config = dict(
    n_layer=12,
    d_model=384,
    d_expert=160,
    activation='swiglu',
    router_score='sigmoid',
    balance_loss=0.00044,
    balance_bias=True,
    n_groups=4,
    norm_place='pre',
    rope_fraction=1.0,
    parallel_block=False,
    init_std_down=0.0,
    final_lr_fraction=0.0,
    train_tokens=330300000,
)
Below are experts of layer 3 (counted from 0) of a mixture-of-experts language model. Rows are named gate (a neuron's input weights, with its number), up (a neuron's input weights, with its number) and show model dimensions 0-191. Each number is 500 + 25 x the weight over its row's rms, rounded and kept within 0 to 999. Numbers have three digits each.
Before each expert's rows: "gets" lists some tokens that make up at least twice as much of what it gets as of all text; "mostly gets" lists some tokens that are sent to it at least half of the time. This comes from a sample of Wikipedia text that the model never trained on. Tokens count by the router's weight.

# expert 8
gets: " |", ".", " |\n", " was", ".\n\n", " that"
mostly gets: " Th", " Car", " bl", "Ch", " sh", " sl"
gate0:476462536519452476493484523490522490497526538459545500502468489499543525504482478466485472497498551492496467501515448519467518530505505521523480550496576512524490520489473522525512530532486531499510452469536507475499490514475508412486528517460530496494494482518480507515508516522496531529539519486494491501492473522473508516494529509479509435491514505535499456479495484487476533513514462447467520485532514494486485476479483441467496491499551504534446474467490516484496521490513486483486459520534515510479490502470483507500498486457487505524486480491521524499456465479458497507
up0:512531480505526491505482477488476502474483478556457524490522497502520494492529504512490498480496474541510528476470524492525488483499477481494537458500484513486513502522500496501484479475471514507522561503467505529471469468519498530508473502520485527496515527475536462513485521446527491469526492577494527540560525525533517509522507519516514542482516523518544515497507495509526509500466571514534479492515501489516473493540521535486500513507518465571530508500519482541527484490474506479508518506458476519507569528506506481519532513521495478514517486506489496482536523500509490478

# expert 10
gets: " |", "\n", "|", ")\n", "on", " he"
mostly gets: " Paul", " Japanese", " Martin", " Paris", "====", " Ph"
gate0:541493498511453539493478511475536460494495485503509508490513519501501481477544471527447476530499515501482443502484467505522514528529513494541481535533493507517513467502456518529499467509527523486469471549472486511518505547470533510474493518485526550515508530523512516530551479591525473536514468460496510506494479518462478487456513520519477466495496518526504514486489527526549516496503525480470501528451499464489480489510478496554506501501517497495468459534528489510540540493518532492508506494484488505500525519529504565504505488476476508535471491484519540448498547490475512493
up0:526446479512489489528460494485497505503525496510506457508492520495483478484468548495499481528487463501508486452468491527513492550511520502436448517535535501494514546503463502508495477472519498521507506479468521521513500467466543500474494523460529541480474529519513477515528451564524505523490504497537504493518494520471477458487488476511506482502479588522483504478488573506501492514484501502461493516521484469500507512512467492512490506524483478485490457554503539487501499501533521532515494536493502500495466476486522520461525431474491446507472492511510543531531535522467542485

# expert 13
gets: " a", " \"", " (", " B", " P", "=="
mostly gets: " B", " P", " L", " W", " s", " V"
gate0:491526514496442541493505493527527522541494528533553485511547522501466461481511451458494483506504490532497486469507486446431483520507464500477499493499484507549499519508517500508506510511473516502469524493511500503475485497487476490461490533496510499539469464488510507508503482506498497504487516428540498539531525506503512499483510525511505443494513528542486471506475484483507525534495506469516479492521504483503508506505473542540536545516482531507464546478456585474518521483492554503467497527507516474555496498480511493494531476495479498497546466516513533469468522531487502498
up0:504497500485523511483448513532533506474478546506482503502488476473513501514482505486481507528466502514525445521475460508493525486482517504476539539544525458500496512490548512484519493481485496515511528476455473480504514510506493515480505493494510499481488549519468474481528548494527502504536504479494497506436553508508502517520428506486493466455525479500501463518501515477518503492493543515456546531519511519493529493475512501495486514487501548512501502525492492477483475512501496487500495508516548495529512482483502465485443485489498482483516500494543540495474464510500496505

# expert 11
gets: " ", "8", "on", "it", "ent", ".\n\n"
mostly gets: "See", "ent", "ort", " land", "ric", "own"
gate0:499510509507483539471484510494523507422533520526484459451502536530522562499510470533500532492465473484517451493521539497508499530505546507525499538438505481503463472485471503470454490483485479495506482552518490486498484506451487507484511508475500501537516510493526485515482535499491515443516482432468501494457500491475487488535458534480484496476477438451502493474480508514521500499443529507508495522473481509514478482505508490482496459497510491521535504526504473506541463511488477525486549489496504534478517520529499497509495475486496453502545544492452544522471484466483536525
up0:496467485475447498503477504504492505540543529449505507517501535553545527463495533513517504427511558473480483488467495492539503535520487471508513521505500486501529524484488488515527495501499479495481467499557460470536508518503542505490515484547551482484511497461495525520534505501517459536481493480534524522498501510527508508488433530524475519498490465497489497490532507517483508470535525507510469479504484477478457501511488479533504519476498505496463515501485492472534488503468506513497486498486501452502474442486490491480448547483515509491526472536468538452458482473496500509

# expert 6
gets: " in", " of", " a", " |\n", " an", "'s"
mostly gets: " English", "In", " British", " new", " own", "American"
gate0:490492507503516451527457488504517483507523470512483536518477498468520523486472478514502505463490463536510476517477511502490497490493490463544478478547474522545485458500505506454505483473493541481442499471504481482479491458492489514471511490518529540505487535487474493466495463531492537442459507534543514492474479489514507525498518539501511475504519492505480510497479485519493514543543513523505494511483463468524512533503457519510533521547463482505466571523498510520503515514500538519477533507523463510512474479455484527537543475509458508503486535544446495520493539485519514508
up0:547473492521485489496493460492435513527490520511512514523528503541477462517535454502507509488556500485518525522499511508553545515480508530481474497469472496509490488437523490484498481451489450515536512489514554494554521491505530535497494523491455480528506500503502455541519496493520474493506511494484523553466453554523491480505523494543470508481477495518499532448512518519507484494494530527484498538496497515471505480490520495548498510550501463504489518501488495472491432544473487537487464532473485545478499512498531500476458514510469482499476470473483486467486555446525486495

# expert 15
gets: "1", " a", "6", "i", "s", "a"
mostly gets: " later", " Germany", " death", "iper", "za", "ki"
gate0:507481490502475471496472510543471463569514440499473564512492530526530508489468465481465458521523494499458457482475471493449484482520552507545482524460512520497505511471491515501538494480468511528479487495471486508500506499496507513502476502478507508521486509490513512481480558498485529520521481516501516495525474510495474533482469488467512516531506509483490534485432519518517513502519505532524477519432464519538498493453532518497556494504470493523489519507536483526485502474519465498503464500519520465494512510462540476513522479477546514481532508509503534490502484478515463525
up0:473479492478495517513525465500493547474508499473520506503493495537528469481491492480512509471500501465507502500479563554514453481472470483487514529502461493539515461488519554493496493506499496465528498481540516497460506503498469483534557552479480504527504484503484497506528466506530495493463506511515523486439491505510487444477520502519503529553470496559519458494490508451492473504515488490472482454503492541467528512540529543514501443502517530488540509506474509468524474506505502544476493487495502560490505515507490518505507499527462523524531528522534498464477540502500544505

# expert 7
gets: "0", " ", "2", "1", "9", "am"
mostly gets: "am", " system", " JPL", "CA", "CC", "rom"
gate0:516513501495505516496520518483507451430517508498520444514494553483522482483456456516497492489535518498494464520514485531507513508492527539497500493469468523499568513475507558533528454480487456492528475476522513493492557474500477490503514518487496489510480493470487503484528497508512457469505503487522532515526537516478452519506456470483508476444516506498488464499452531499516503475543525496528493533494509455562489461494467536494470471518503469513507452498493468467541519493525500500516476480484479516501513501513502504488463460480477509511506501473518520487516548503518462508
up0:475491499527476494504490493498477571531529505507520515503516468551534479456528554500487516470508540455482482500498514462515478536494503482498511509464485517487493474503512473508451512487513517473487541552501496469477448541484525499470507465470519533503512491538503495518509528477536493511527459532446478474504452522487518494479513523541495533501486468499528514538517476482510513493474498501521484501470512515467435500506519512480523513500470547442489543477474506502479488493519478536494515506485457491502497525519478495503492508519468560500497547528499496528470451516489499495

# expert 3
gets: ",", "4", "),", " as", " his", "er"
mostly gets: " film", " company", " season", " station", " Award", " Film"
gate0:514493494491506504511458539490500559480474512505519499495471523529490482452520497445471493481484522530503518467536558544535507526549482501458482477471437526491494488498506493448516512462484506538502524529491512500499497442541520497496546507500560493500485491454526528484494500470456508507524540506531517461504453536501477545566456483487499496470564519513515527519517455508518466506499510499477497514519474499534481528535503486506498479486478553513523518450508514454486490468530479501503504503539535520476489481532534486492496533477471477527495544520501500476533502509540490477
up0:455502492521472508486506492486486483535566459471521514488515496505505526498487510534526475498534533520500453482524475480487516507454567523534438478506536483516518513491462477480490501485490494517483512498518479518518493495520510548512470532489497475504549520500459484454470509525493493486473485492481523501509481484513536501478488525517521508494515507497536520505502524447519498514463512484521482479453505454473466524527490506495482507449494519518536476542494471498494494535491506519549511513476514516466483517445526504521509503484458482482458503499497489527460456492516481541

# expert 4
gets: " of", " in", " ", ")", " for", "\n"
mostly gets: "″N", "born", " North", " King", " JPL", "In"
gate0:500522487493497522502493494525494519489493460494506506470481471479540487507511477547481508494484470506521512502504508467474537548486496492492459472546480474525545470532486493511443492501524506581485504495523489515512514529503489505440524436457497528485504551528496531515479464507500508461506559436527498504485532487478501501515488502501561489474492508502475479467540466499516522526478512509461488537526476481535493518469517519517467468479515503466520457486494495467499507515472543465493457501492515557494493509541472499500476477510496519470481474518550508516472562437494540487
up0:527478486472488517515507448506496500512497496485501528462482462516554487479501490511474498473496504490529527492520515463470528534516475507485498486550490500517531507521498509505492506521513504578500496506543432484491512512490506503434512446468508509507528574542481556529484445493491507454515535445508473491494515473486512510539480487475548497496475508506474505480550441477535516497477511500464485538553498484519521533452507509483487460476510517481487486502507501488509472539482550436490477490489462535480481512567502494492477482545506525485488454509539512504472561479521527497

# expert 1
gets: " to", " is", " not", " It", " had", " out"
mostly gets: " not", " can", " would", " back", " well", " out"
gate0:472499489530504497477517495491512486528503468454555477577498546460561497524505523509521493510468472468442474479480494532494488515497500490528471544449534491492495532465471475492523484519512457518499519516530472457519541539501459488513515460478533486490510484465459468498519512526517526521465484460530482492488547550517513474545512478511512477519457471460534509492529490512489491518508486502525501498492492504492514500515502483488498522518512478480506578444527521466522484563506518464491526497509480488498466446514490463491464538514475479498516521484487562484489485560504499502
up0:463492482530509472505538529512485461524516504471498514548518533466523473496492540482564447502488524492482491509495511505488492498428494502531494518433489537519500507474527478495511491502485465474492498476526472482520531509525507492512504470536508483503487513507460454481490521484506499522473454454516474489493498498523501444522511496498501477510455530478525553492515482506500505500525497528549472513508475506520491477492521486572519494482505470448497546498514520471520496556481491482452536506484442508490467441467512484505496510502464507495487548493480533503508494544506480507